Below are experts of layer 8 (counted from 0) of a mixture-of-experts language model. Rows are named router (the router's row for the expert), up (a neuron's input weights, with its number) and show model dimensions 128-191. Each number is 128 + 32 x the weight over its row's rms, rounded and kept within 0 to 255. Numbers have three digits each.
After each expert's rows: a language model's description of what the expert responds to; "gets" lists some tokens that make up at least twice as much of what it gets as of all text. This comes from a sample of Wikipedia text that the model never trained on. Tokens count by the router's weight.

# expert 11
router:160040106101141093082090117110069108171153135069109136097125177120192146149161140166129184126136120108123106123088180062100101130163145069083120117136172146148142074170171121094108174118145149
up15:074126131114128169087199104136167130086109124171114113130102124104076143211058156104106153118150076124136098143087168139135141124136059211154154093072122114062161161091186123131124142102124135
up16:144099108124143129113097104083099171124182125130084124127076144132087170144128125156151143141160119117136095118069141134185170093121104126085097183122109144145122109074132109148111150121148124
up17:168141097173106084157176156127153130159107132148157119167059117120134168111135103133154075182147165145084126185123079078131151101141134189139113142171180178119123146115104154149129102170112119
up18:107136142103125138100155140171132127100108169062141144069137149120183161165129114146095132180100065150092116054141129139139160090109169133113100154145116150108122107088177106128167157119150100
up19:088149144161158126139154152162083121121168113178167141134085118103091124113143111130109135106190105140140077146086152127168099182107108148185168137166119179114140103121150153133125156163175077
up20:184111139197148115153135102139113142158144098138114102160121113138171153172123184133070150161106136203134160145108121132081118129117157184158164116107124112107116127168113116072122089111139157
up21:104130143171094109122229079064098083099154121139147162127104130137080085115155123145140118155172124087097150123115115163173127138147132172134092155154097092172147105138087150141125090116125108
up22:106122148155099189154158115108079123154133109169085152126087179178144121099165180115190132070121110149098086151114185092127086086141152132109117125145192151102162149134112156086163130139141109
up23:112123108150083115133058094065179108110153188160167132042131142161120117120158213110133076125131144127148142106147142181188106173090156091100124150104124137086136155111150132164150197080129116
up24:090165130038124136144088140180063086115058146143145206112106131137094124152110155152176086173097090148197097143161082094150071172120141142091116110162124121120107146137155107156179126112146061
up25:066139113078084194140151104134088156162146165095170110134115175094170098063137136146139100099173147109117152076085075145188167124135134144183092113153070166155112095072128161134107110147128091
up26:153143125133124069184150133096056056154104118160146115158117161142108108116143106121145178118100164110097114076183110123176089142121149090115118138144177145109100136158110107146162121169084036
up27:174140125076181107099154120164121065140149081167166123113117138094146110171086114093110095126128137142073173113073156120154109124193092096136133138146156184104060160111168119115109158124115128
up28:137061086115100152126097152061137095159098078130086153093126120149134119098111097108121158166106100121154120112088180107079158064114093092131084073114058115106130090154109139107111121127130099
It responds to: Country, state and nationality adjectives and names after the, especially before War, States or House, such as Soviet, Cuban, Vermont.
gets: " the", " United", " States", "ian", " U.S.", " National"

# expert 42
router:135057082101113127071121097149115126159173150073075151102125140134153185168155144143138150128063079091113086134066162064114064174187123104135120140198140172152106100175155138098101163133162149
up0:168123110088160173108059163161109091081142175131154171179164176086139119149136189120141122084100165117099146099048137104159114122100173178099065141091163102124204146112155089096106096124130166
up1:176099163107126053164131097080125111183140109159136065169162122114149077151098157118091100177173112135143110125145170152161128116116098123169149135156178112118167068145144097056137118139198078
up2:175101164117141145089147093101155146144131172118113098142131140133141144135171156083160150081154115188152087070116153135160156121139099154101113184161130145133131131148147154137119118198109096
up3:146158146105135107174090143108079187145119149158123083131129169120117134159134113142125142147167167123150104095135150109154128115146101137085147098122137110127161113167120102173117183116134116
up4:143172131111136169098171154137155146154097058095165106120107186154138140169108212114144114123141151109120152142144135158111093074203114087145136103105093160121180165142094130133112139154146000
up5:149131129172100077111112081103122111112133093206116098096146084153135145117096131173173133183059129147102081122174105098064099111182135084165133149106123156088131079204108139113112135153091115
up6:121129103085118160167158136145117119164120122113132155108058161119107109151105092117127163066107089128160150118152082072141072160114186101139109122132158135119128117135135167120096048104075154
up7:130102097140136083157129109114118203145112150176131146106120096070137177098114125140131140093104119184141140155047158165101110136130156126091137175144144151146100200119186127066147096125087123
up8:132089106132118081131154079162139126139113073143079128122089142067123084169158115157087128124116064120141110146134116137082189169131111176127071089113173118145159203094171153073123136131128150
up9:148132159131087097032136144108121108114112134125095073118101103129073099136112151091124099075147135178116042150177094185113096172106141108155125117137088156119104158117165111101075119107152115
up10:156153049153162181083081111123098149097070128120101107104064103127116158043152086162144116139085105117107141091160069094070132119118137128113115103208105160162161132118125111111129112112079155
up11:051112140133160062086101127122172172150111156072133141096148170157119113149097115140175171145038080138206130163060177178115164099154120138155136114141098140111101145143118116128131115132135119
up12:112164153111114136117173184174118128144096124135106142094128121095106154138143085086154102079145135156158212135109099214130121161145109101120057109119149099062098145162075135176129135167142149
up13:081129114140148124095149144082158104109138100090148122172227122125177163106125162178171113101096158121141150104135142111142143126072099124155126163173162155125144163124141109129162128126031112
It responds to: Adjectives, determiners and noun starts after the or a in running prose, e.g. new, same, several, local, related.
gets: " a", " the", " first", " other", " new", " two"

# expert 9
router:142072127100074152111123136109096093198162117094089163138085151171161159140170144172178200173135114123100113135108165092097088131156117085098083119157150164096119087191082110100108158175138146
up15:183144143119072189165158061113116073154225136131100116161138146094086096161153134127119173116142075105128113130131121131093114124164126110092054191106134125130161123132113144122151081114190123
up16:194158095107131092160136086150119165079170098124142152129069159135145128154157179160159099094115125197085117124143111160110111157093112145157167154166138140163104096184116165057098137172110142
up17:119093087180144157166157113143136071121114131146108087152103130131139064143097163046152152105114156082160165119130068152112197148105149083141147101128147131113104110106121108116175119150103195
up18:099064148125092170132119135142134148102116221029160093096125189122116114094152212092117159099111137108113101103138124131145069114081188100174071131144123135170119129082143195114123118163146132
up19:101128113161100106177144164138082129189169175136169111140158177156080126095138151153185097135103100204138059145138093150162138110178103104118122154137126104195147103126115120118106111122107085
up20:109123097135179152130172150121091161073132095087157129144112162154106040166165111123102199215160096150141107082109124131140136086123121159143171214141078156145183103128080114131160159078124110
up21:161112159140034124112157079123081100068110116126165124143173149122096133118144134071149090164155140164103107171069086096136149091124073083146136130132125113116148108082165066139150160058085152
up22:115181144143105088176123162088164088176145168149134107123117139148093139167095107148139136118144077137077146137141125059161134227147177102125091080128146100127087142110142119122171150134161099
up23:086137152108068103162161133144114107090118165088097074095094165126160161140092144151136096165153149181112108189119198106125134163116138159112085133151170102099126101129141117151156141169101114
up24:147069175131081113147103066129167146107144136096168122151134185113180147126105101162097166157119123120086120082056144133089085160152114087178140115055175091137126104098133142084104095122120137
up25:146135159109087116137086125087115186118107134136134142146149141129120113125172143143145135116133129148126129105116134124093116125095196157099160137133118109146118134085173098104143092048098098
up26:090105109125094075126179098171147082193045101151125129088134116165154129132115170120079146094170128103167115136113144098099090094094070203141149148173108074077127116209117077187092147133144139
up27:117176114115161131171152069132161056088106144129165126173100141168141140103121131155090155106060055090110091087146112099157182109114106165132204160144184079127183118173150100146130173119157081
up28:061209139100144141115098184151123123154142114137128169097142091153107115131121161153077078085122175140069142098096128083171101155120108174157123063145143169086183090148130085170176117106096165
It responds to: Nationality, genre and job words in short biographical descriptions after "was a/an", such as American, jazz trumpeter, footballer, politician, rower.
gets: " a", " American", " an", " and", " former", "American"

# expert 54
router:188061118099122135085087105112110126180155089082131126164091157150203146178152141156161167162119127127131113169115136104097078153131142128091118068168149173060105075135171092103129134157160173
up0:088098136159083080123156193116156110146078149123105124106169175148153120163155102074160109124124104110128137133159120105144115140162109141119130120131115102107119102140111163126158150168097154
up1:115131112091149134126108098164190102150115145096165171138155119141084156178130077126114059057092127056104067110073084092156110158127096136107120091166118049130090088096126129151095124172108153
up2:163121056180079146143084105077149076108166144153117093185123156138076133128104104153183118157134148174087075127134098186173113141123066119140175166063073101191166138155125140149067179120179169
up3:166142112102117200141157080149118106099148064118154126130112155209071115140150158138170089160155088165119188172171068187125087107166123159125050103110164052097148086180212116173111144143127130
up4:138125144201111109116140113149125088094151144119157108153172096161136147132149074156091152145151072110127145137129076073184088094132129114129095088124111130128130093159108145124156117117183140
up5:092107100116158191121169137091137184110154146170125120131079106087140143132116179144127090165182150130092114128158149119178074163117123124116154118145164075167091116136104108177184180223121125
up6:125123078149167185113112169094090096130123121161169130154151126122146112126114119210146189167138133156118116217092136120085124111101178135137125127075164155145107174150161132115124126161168115
up7:113097134108109122162061145124097109106112145122175145130106148127122087171140162102111139174132182146115123143086168124126110110104113168130099105200115114188162141115131138130080089125187149
up8:130110139065099160152158093143129140185117058118068107141126119151123019139173108121117199121165127088061068134116118152120105161122127162170129124107068125106142089146153140152187099137200099
up9:158091168081107129102154112125061121138130142106151170095076137139157185103096119158072147086173102155151103105087124135192136113082129140120115051098158180133163049126158139146059116170137129
up10:123130101134176132148108083106090104103110110157181120103144107166179101132087119067149078123180135121170111092080159107153102138168144149143136127097075155143111048128120106104188168093113080
up11:118065122115069129103119136076103101143200113093163163117138099125094106157135143140111198099138172131146119149051089167144171181108127085124079180116116132148123144086196132111085184125092078
up12:149109119171099179178066143105176131155102088098135176127150094152116130114105134149144131076133146099126094120108104138117131132115106118061164159152098175094140103100110175056103121157181140
up13:067109088111145138098101114138061081125116135127091124107128123117132165121105184159146070166072108128147133126147105141107177069111174104144149110130096145129129117178129102153141134112178096
It responds to: Field labels and linking words in infoboxes, lists and credits, e.g. Born:, Released:, directed, by, a 1990 novel.
gets: " in", " (born", " by", ",", " from", " by:"

# expert 39
router:150070075111108173087102120128098076139178152078102170104105141118154184150184133139138187143067108119103146111080139079116052146164143138104096180176159170117136104179137129076101171145150192
up0:101177175167039111118142149147123134090116068117133164104147118098105119094118181133142114147155123121143123114162111153130122119135053084123118112135148105161095175167104147081111110083127112
up1:125140171087163114151182119116124129152142120092160108112150182160124117103175094162112085076131131171119102110151139134175139247124171164125128106128126152173113060083153174093126136167142128
up2:120145055107138205090141121186143145124104141172122069121121104150177140201117099141124097120144200176125088093158120126118106114118072108143112150156139139114155126117139090092189126122187123
up3:135170105159105121167094081102123147122188125130123135101106157127114088120112071103180115148096165128149162145147160177138097159163161099093140107143131126179119093084124131133132106174158113
up4:097116102090167081086105095136149112102132065103164103140137165109114194156139104120208095119108101110101094145094147136060117138147070126106105089092168127105132130135195158140078108130113150
up5:185178070173140117117121128127132122134116059114178113164142109207102172157141125095161136042119144128089136151123123204124077088090152115118171145122175123083160190107132120104120121147130162
up6:091109157108170140138164110145192079152150115188139162086169156160083137133114124109108150151099131186072154088099148087130147166140202167136159164167142113100100104164189156104160105150151079
up7:078068151168143112112141176161125131106125192143079148134137133123174105143118093144158083141137141111116171147103101122131162130111117144100140158157161164169097126146130094095114154160196170
up8:138129140145149144181127169173110141169140170154086107071168140158183102130081146110140146087151044143128162117102138144169094166093149103111091179120113094151148177132135128188152155092188116
up9:138150088088116126121119130108125120149127231152092089086161188139159164070144155129119145101173135088082085092137136115174104147091083074127150138107112114127168120120104093151117123114171087
up10:109113154124132161119123100124124137095098129143169096142163110178099155148135182104103045142114132072118111175169154078109128106161103146158147163129073097087111218167119118073127141118150149
up11:126124129128111148134180118135126175133111155140110180130068100133086137133139112152121127166118101048113132171087117151170147110089114132094138143048128151069089068097095145175109063130116162
up12:107092179164174198074135119119142064112174069100151118197087186139163180111096179141101099069146158188125147100140137130143127158175144099136094166083135135086102115108112108115121190110140158
up13:148173155146084106114096101068153129079122123171147138112164149142146155125087122106102143098119182170095173084115104147168147161115163148104135073132080086081144197162101084170145115128110151
It responds to: Articles, possessive pronouns and ordinal words before nouns in biographical narrative, such as his, their, its, a, first, 32-year career.
gets: " the", " a", " his", "'s", " their", " her"

# expert 56
router:174120094119050141065059109153093128145138158092103171099075168133161144172193130168156116153134107095094126145089111078106133168157085129129112108168131146108180110138160118138121130160140198
up0:110168152121081138101140131131145151150114158147105170076167176128096136109138138118096067162159131223155168166130071103122091116080161176191087150139095174190131071157163150087139092108159185
up1:097146136128143090103102079158121096135165144060134130088081172091115158167132179133159179166189141149094121143110095024159083212122075135168074116133067065182165133118128125144171123122131035
up2:127136125137127125135144127142128142109090158170160159148132108090137107108099151111142114160128111129165075124106124107094106144163129153075171123067104099075079139169151083105163156090139102
up3:121141100199175202148122129133146086184141131092095145138143191164161133132117140123140101114106130164087157135100124130073148098164078125061131108195135163114119191165139112152137167147163095
up4:153129145173127107137152162075180110150072121125153130113117082096091088085100147111080169128140151185121120141174150155144157115097162114158140148116091147157132138078055112107162093114137071
up5:170081117178138148139116134107085120096161131039092156082097136162080148125140132083087121179171107162094156127147210098143157105154094125151066128174210094108153185102171146082126119136108123
up6:092064102190142103133115147137059194125146117126092131106118116167122120171057109133090148124120116108139164136136147128119129159145160110154131150113173070145107089163103118160093118111126127
up7:148132129069132071140092107076151128107127112156087111158145103175112086141190129120120151169142192122091162104132148114160162132147146146122122092075136108137111125154108082118189078133111124
up8:114095123134124096112130155111119184118158103091161087101103148110139140082105115110134098136129128125086092060149137099111069155114095120124133124103125139124212107173208185201122088133164107
up9:174095171133074147103101107123140131103153158132138160098125068075105196110121107204135160096147054106092107102141122137062176100171172101120082111159050134106112111138149126088134130079164119
up10:162061143109185181148127106137162106147073094122158071162149104131162146113128099111112157156105089099136143147139113132216127068101125141134139131177097083174090130069165098100092145131166234
up11:088142137094091155120147136130131138105163160178161122130092171084172126118122141117121089127098129178159093120133117069169095186176107156156132117117116113121128022067170193086152098128117106
up12:121136110141181159149102109141156150160114121126177178125133160133155108130163138115131122124125126094178184086164161115179141148122155110097110135096167127122092072152080118134054140104116120
up13:097134139165115102045121159185160180089132096137103123175072097115085110168097100168192109145114153084149152105091127131147158146071134158118133114121158095125072093119151120111110142173086134
It responds to: Commas, often fused to word endings like ed, or es, and linking words but, while, including, that, and, joining clauses.
gets: ",", " and", "s,", "e,", "es,", "),"

# expert 52
router:195051109068124105116062109126066099162136092104095159136080163138210135159124139166159195151150116141110115155111178098078097157138139075059085108122195128096116113137135088134120144115167141
up0:145167097200080101133118133097097154178140136137103113151119140139144042169076109079166119179122195146141111149145147166108170117121049093160149169092102155151153103120089148169122182186165127
up1:061172135115065120079076097084115104138128101116093152146095115179094149079115087149158185061090132121085150163075169144132116175122076172159115119145133092115123121067121163157137187183122128
up2:167147141092160129126106158158090119131081089131137125089118178216167133100132132095140180160095138102048088186128135129084155132117146131149120105129174145135117102166058111122156142092083125
up3:165165106149112129075113152124115099115169195092102117071115139143068096191094201107078124125099097175121142152114088118100103156144115136103180149166173089137178141118051138088157142126110112
up4:116143154060130133115116130115144132150192120115152167093118137165146095145142137086162159168098146064162122121132128178113126182157117086143085078103085107058145162189075161107213127111147122
up5:092134086129144189102146098079115176136099161119130142100142168170139150125168188131149117145154146082104156172106086158118108124086151083166156140107118147109128141163198116162071153164125124
up6:117174130122142118099154076218112080161141145170100170115068133141147121137152121170080148185168197102137144144103116118109110168108107132085156135155135123133131144146076106114161134085159070
up7:124139156135159144084111100140102108149091116114156164129148077104149144073140156087076174153116076130133112122123183133151092126081137130133138150062091103147205146137112107172106127090118114
up8:131156180155119182170103154080173143129158113120138080146117155112105135124096119102110146154111118154102116169131131102140098140171107116087149137104145112157092142134135096063077142121183164
up9:133083146140143161144100137112118128099103178138096121152089139143152191160182083135117113081133045143123119108124166081072086090077158145126077103156135171118145130166141081048139153081119128
up10:150129112128128143116154134096194133094167125123179179050152136111121140093154134080136085111097153070140150097100142146113124131137118119118184127133164105080152158119143074177104119171062124
up11:076158133124133094085085166143089168130128124115118158116112142107103180137089094226112126102093124133143087103097104146174177162112096154088155091102178145054071134165162135133064104132161124
up12:044124116175112106144128113208107099156108119169113115144144207075093135144111089156174128149170117170039078116107148119149159142104133115173139123166138129114114146134101065208121134171144120
up13:140136146114118071124175129138172156157148162101128143100183144160168113117174122149077107144136095186145127121143176134147110151073142171061214114146120087154090101077160142120151052149107156
It responds to: Pipe separators and cell-ending names in results and stats tables, like fight records, league tables, election and match results.
gets: " |", ";", " ", ")", " /", ":"

# expert 22
router:152100073126086126095066124133094130159154131082095178114108131142216117166194104128158129143143115107127109130083158074086144154171106116136121085145156151110161121159148109134117111153147193
up0:143161146114096055182122147155150124058170130113158138134159180136154138084148178153160157052108151128065103098092120152160181100107104059150088135144131129152118147120113095120172181108154164
up1:136095106137143134158155177132198152127166185097128110127118138084178111129107106089086090089161139204133167127155115202175160128173088128101135185173157146200122066106103069141084182096194126
up2:124102134166140139103178167132108133085079126107149111137148089171073117183130107112116084145115144158197140102129068126113126103118136121084163117116170088084137150101156105129162085083134149
up3:124118137117107117167130095081167121140137069111137152137107188128078153140117176144188138052130138105107093132112148099121095082136146191116069121134173100111119148127116088102113180157128087
up4:141129177139129102099087158189115135176149151135149116130046115147173145083079144082128155091135096119112156125063107086156109125106095163147103145120150144142133119150167100128130122153114126
up5:100164184090090138140141185106147138179149168149199104142125085082201086125140169151130150110152161153131173148155117163176124139119162210109141141094141174130177108147143135131084133113086132
up6:170140106141099118064107137098146115132129167131133123159140126125144148104129115117069136103113107119113145106206140081089095186097158092143148213122149128120140074089109156055126121056118093
up7:157135094204172115163094162079099181119143155095089108089137193092131208150070157124142066137174094148105118143118150100177094162141134167122063154113164135138166174103112115094106096107198099
up8:086113139170129170134137133090084141129173083144158098155055098168171096122162140110110150137139112132157103135085169137098082136127090174108128139112083155168112089107139162108132121145113152
up9:094090067102124154110131109120148077115186156128159127066191145132100085146135174003092078165131100107118092129138121096106139209166114141093175111145124099135166107126130122098148059174126139
up10:078153126123084111087153090145148107143122144105097165109109095143150113052142129204094091143133184172096113104154127140101168121146146117103139096162175113135066123126130131101051101149138122
up11:177159152129124118145110170062129138121151123110178148065129116163124124119142102129082145119113171158094117147111126137161055123137102134104119182135093149122134124059108112157092127131094089
up12:178119177078073033132161133124133135127120129138168117080181113152074106172102132063148126100113159111120077132114135112134138129125158082154136075127118152140143097103163133131099159123170088
up13:120131146148150117105093143089115158131148147158167157096121122124068100157104130146133161133087099155139147132144156132101099160107137112178135107109178159200151150109103109124176116130119110
It responds to: Commas, of and was after kinship words such as son of, daughter of, grandfather; also pipes between name cells in tables.
gets: ",", " and", "-", "|", " by", " of"

# expert 13
router:151094105084137112116078063095121114142124150112058109170111136127202131170170153171165166170081103142106111162109136101050164150162112142094086130190150134125151110144145111100105129114123117
up0:139182126094097114120114150221134126103119161147157182136154135120055146124123149139152118129133084145181166116184139111132133173086134100138148108029144086139151118123141065154117066150157098
up1:123107130146121137128054130108135136179182100095104156078125129072111134147110108138158133181104114113126139150167080150120167084187112051133128129106146090125080093083141124141140105105128105
up2:182101197154112125098150089133091122107145128118076104152152111124144121091127098113088115061133117135156110156083166101126091161180122160120084144171137146149151195132078110128129141171087180
up3:169137152137173135110160142158082158196126118126114122112107147132148140118150133049148144175157092158126145104128112117093134111127121056089188166123120168124132103150094134171100128160072092
up4:101122092118117088101103085151132118109113198105147156094089134136194156097133119153121103154112166169145134132162103160148128107117128088109162163144122082131144174091082156180123104188153119
up5:073137044125126127088100127186113138195111170118133176127110105096175082193143130099178101152152160152069128136116132147084163135158129144162151193159190089117109178168155156153197112154115094
up6:170114212165050143155108120080128143116093164123106126108145124136160135097077117191116109151155128150176143120093145116106143138198167186126139147130189079161144093081152112189146160121163107
up7:196174153127138140128165100112064163176108147148080122151178090164139141120074151106147119126101156127143120106106048117097131143107091074141116103182155180140105086107129142155072105045124106
up8:072144068119178084110163148136113143066152160109124208181135114117080122179118086133162147140122094099131142129106073159137091168127101171165089149080113121099109130170179150166171113128134151
up9:179094153104136018143150097180091133085153050131087196092108118166191133134111140148131136191111107105088130112124110137094087092118070107118105116145132127093122111134126093120106100145120137
up10:162127099065088148184113089125108145161080152117122127168163195160101092117125139158179176086143135140119104098130124130122124116151101110076088166169131168110141142099137144113097143154065112
up11:149117139149149161143144126081128110089149087107072082075131120171072099157120152131146091109127081120123121158106152121119104179108100139092117098156138187096081145088139167130117099147177101
up12:182148064129142150111143156130059126067156090136059130161173100138064142132124059107116106171126188111118143086133133083159089117152081163091124130108169079119119111148122120156164106145096165
up13:133140121114132121158123100118129108155175090170127079178130132120094130135160117121132123108088212090183119114166163172134155096158152110202088173132183164147079111089124125102142175109120135
It responds to: Census text: "of" in "under the age of", percentage pieces, race terms (Asian, Pacific), population, age, plus table pipes.
gets: " the", "|", " age", " of", " The", " were"

# expert 51
router:157102110011149127130078122083085077137117103139062144149122131105177164140172123135179178213084097139119110133154133109096162154182153160110116117125168178130080099124156079112129085123146127
up0:129132101098080114212078104192181143127145101128155118151138109167111115166139048121093125146097176142102148109124115146160139169103097103127121156148107139137181129173127152113117182147141166
up1:141087115164162141098141078081161135152133105176119120136145167137173136132104129168133151214146123166140118134173078115120127159166174120055213116044169136138127152179090119047155168110153094
up2:100132090117116095105124128132021163164103174127124139156129209121141175131102115150002136153131180108168120131129108143105172083166070116150129128147147158123179131147204110136063109116143125
up3:124068135111140174210095083123081148121122092137131105075145081102161081103130123108120165144066130101106152170096115047145156136117141109134123112117160106090134094178109135197112093090114171
up4:164081154146148118155142128129105152114144114089092089150104178069071136144126156161131139143124139144142147154110112149132183128137150081049098087083097181077085137100185078091150167122131107
up5:136112097124157098133121171145097083124113124134127122137143152130082149136137135104162102129154116157122114145133089169115105101117087121149099103145110093196056149133110071142094167084114134
up6:099139137138055149086181089079103105134093112123149079149118161152102098097095112129090101192049150131194076067098176108137168131114155147124171154138127136140173126101104111096154173109087124
up7:144146104161138161179140063179073130177116158137148192149194188176172161094108119103102104133124106074118125090125101175136134127125121140100123120094148166127123143133117166109121112172172074
up8:089157141120066143140072071089136135100137108131141138181120164139095127025145062098072116140131098108072106075152099098138149051068098153101182135167216102136098066177122123144146160122168123
up9:104114126121113135151169133126123151152151118164131144116121168114144117108126156144123064156080137176104169108135174141138101114132055127099081093157087177142122079108164078090146167107161131
up10:119139096151137175114121119139120192159148071094095154135124118163095167183160128125085140163133103137130154124106104098098126105127122173130151116131152202166145104125069111165136165140103101
up11:102117186118061128152143092113144073087117110109114158111134150145093163170133098127196101130136134125156124106062070139080101086110142124143123119103131066092108123131079131129081155150099131
up12:077114108093140182159087210094154145185107094126114122107115109143153104167192167090139202162138136107101071126138062075119150068140078161179090139089150130119060125133130077131083168155117154
up13:124129131077118139162143125067136114089060132151131075095156110121118140149146155138128163194123077115083095179154156180181170120116125067139114091165168153046106125115160104105096120159085123
It responds to: Pipes, dashes and line breaks starting cells or list items in election tables, infoboxes and statistics, plus Succeeded, Total, Rotten Tomatoes pieces.
gets: "-", " |", "\n", "|", " ", " •"

# expert 6
router:176097106043161102117076112124132129160172141134097129128119153148211134179172137167154185143135105132116126157085146045107148144141140151088094107123201135100090108130144051106096099125139138
up15:133114167173125155190126128108083121174180104167100130096117152128081175141139120118089095126096046135125120142133114072105101151163154067143044111093105113175087113142172143116168116141059109
up16:064077121167099126084113130074102123172148184146116068190110148145162163132191161177150161114137115091123164100086129133137182126154149153122161138133125144117151129157163126075139123157139147
up17:150140130090147066144074102084179129173149130067107196126061105105159146109113106125125095162113122151189081134109088153112109188083057129120122123162147136090131124129131110146101139158088162
up18:133110098128072114108154099136054138102140180158125108114092129129127224117196127110076119138139197116137084088150127144162140157128123127119142155121138080107111078101192107129141155079080128
up19:134105155131186169122136140112123103168086108151107169087119072096173134158147174102101129125164083092079102162130162071140168152172084100138088142085136169133147118107130148139065197088173107
up20:122121150143123049109129132172124104124104161140103146122155136137105145148086140082114067140116118134127135100101089128080119060099114114064119135205126102118108109106170119140201169128150125
up21:139158111129108102137108143173098085159104099127127175090149185125158099136156167079154133175118129140170166138103096167133083132124131128125116125160134161105139072116102124143113037100051076
up22:170028161140162117110133129111128115152138203167126140166060107109175114141152121152126067157158118103132132072066100097130210080118158164091089177118163088105140151124111097115099196085110128
up23:138175095129084137116136200146125119099109112102149158138131118115118170159114117114163187139128106209116165125102081108130080106082091211130132208137141107098092133110155106164165094183125082
up24:156146126114115124170127098147105186113125157106100113144088136052134176147113151140147131164067181071154217120140180123145167189131137145086105136139131112132095147192095083153136132130147123
up25:143121123151136168180110078161156118132110116136139157121093208138122170159132124155085132102190071133145146193088110138134123143147134142126148165124142068092140108157097113141059180120071097
up26:148114105160110121140115108128124193155097139116105109166124085112189155106137121156124163172152143168171100138119177099163181088126142170102151078171106153175105109140124093111112128139103158
up27:115155139113136149135164130104115078131120124092102149163182100122114109124099062046137119208154167120143137113099061134117111123086130090136127133172156155134080110081096162170165139101072108
up28:093131135109149124099139151174170116076101128181137162144133104100116121138097096159155124108130121166134097176111131118100184100141183120131082078142188168139104121102082144149139094137114140
It responds to: Pipe separators, line breaks and numbers in Wikipedia tables such as sports results, track listings and charts, plus position codes like FW, MF.
gets: "|", "\n", " |", "-", " ", " 1"

# expert 7
router:190070071100109166098089132127106121156153111070099171113090139159197148184175152124127161133155121093132135150093176055113139141131102090134116092165143145083161109153162096133118102157159177
up0:063149192146172088120098096151116102133098108152161077139089122166134124176152127088095167104132141120113168138096147075187111166183134123107110134082141025126089129156061153116185137094165155
up1:077104148116122154110110191110210128125091104115124141120113112166162215140103129115148135180129129106122134133081093113153077110107136057094110102127120091084122100121120134053107163161118147
up2:127140100150182073126092167141160109160147168090112108169147108147130078126147206133122185121136131116135161162131142204161106109120111097146149166089122112126157082107166143166165136109130160
up3:111088160169147122174114097120134128102099097034158123098155113171110146076114079107093180155135130112163174122119157132168071013088136118149109095158150106161154165147174116198165059156092194
up4:145124132133105144114109152154141154187093151111138082145150089167159121154143130062153154166155129135123082121158136095150153118127107117160126138166134146138152139073173041152103100136092108
up5:127149088074136117117113147131171081137104128100167129155149066128177082125156108120077085151105154171210198090109123147122098140112117085150107135141129121110133126109147113142084137111155071
up6:197112157077125126153148126119137088124138131118141154170158060178117149130140150104097193120180136071127065134144164150167119101111108102145139139099123139173099136125123162092135102212164173
up7:102071192164129113093146101117144157186113125150101109157068119150140105130119177138108154107120132108177059119107155101122097111093151092107174141134120125129112124149067147101163192102074138
up8:101152133154135080073103094108120083210178106127160133156085138040130148153161104088121096218148121171097145127092155087107106100102161194120097166149154073109138107116116070144189151118129086
up9:068132159154117120107122122128094091104144161135126069121114100153082162105087090141116193069029146111123155166130053079114069111161140131124142165129071162135188132124083138137105077123144159
up10:101130126131155161165172092116179145145118152115044133155122175128132149116162104094120154130147136126136199062116157116175123127140078120145121093146100205093148093113136127099109144152148102
up11:149173152098116085162054152143165155140086165157136143115147139111116111111091140141151182163146106124085080160159109102133132132131120187132099165154062084139145099123146146142098149197147126
up12:065105180160143190155147115173159075092109086107091160199112143149079157105168111078134096103202104132191180113151062113174121148109109116149111157149087174166154124177219172133118151112086092
up13:091133140113094117108126140125120167127145127063169199139126130133116128162088127115071118055112149112167107135086100171155139122063146139101096116104174158120140066098116116177109167100100102
It responds to: Commas, semicolons, "and" and "or" joining items in lists, often attached to the word ending an item (patterns, Books, carpets;).
gets: " and", ",", "s,", "-", ";", " or"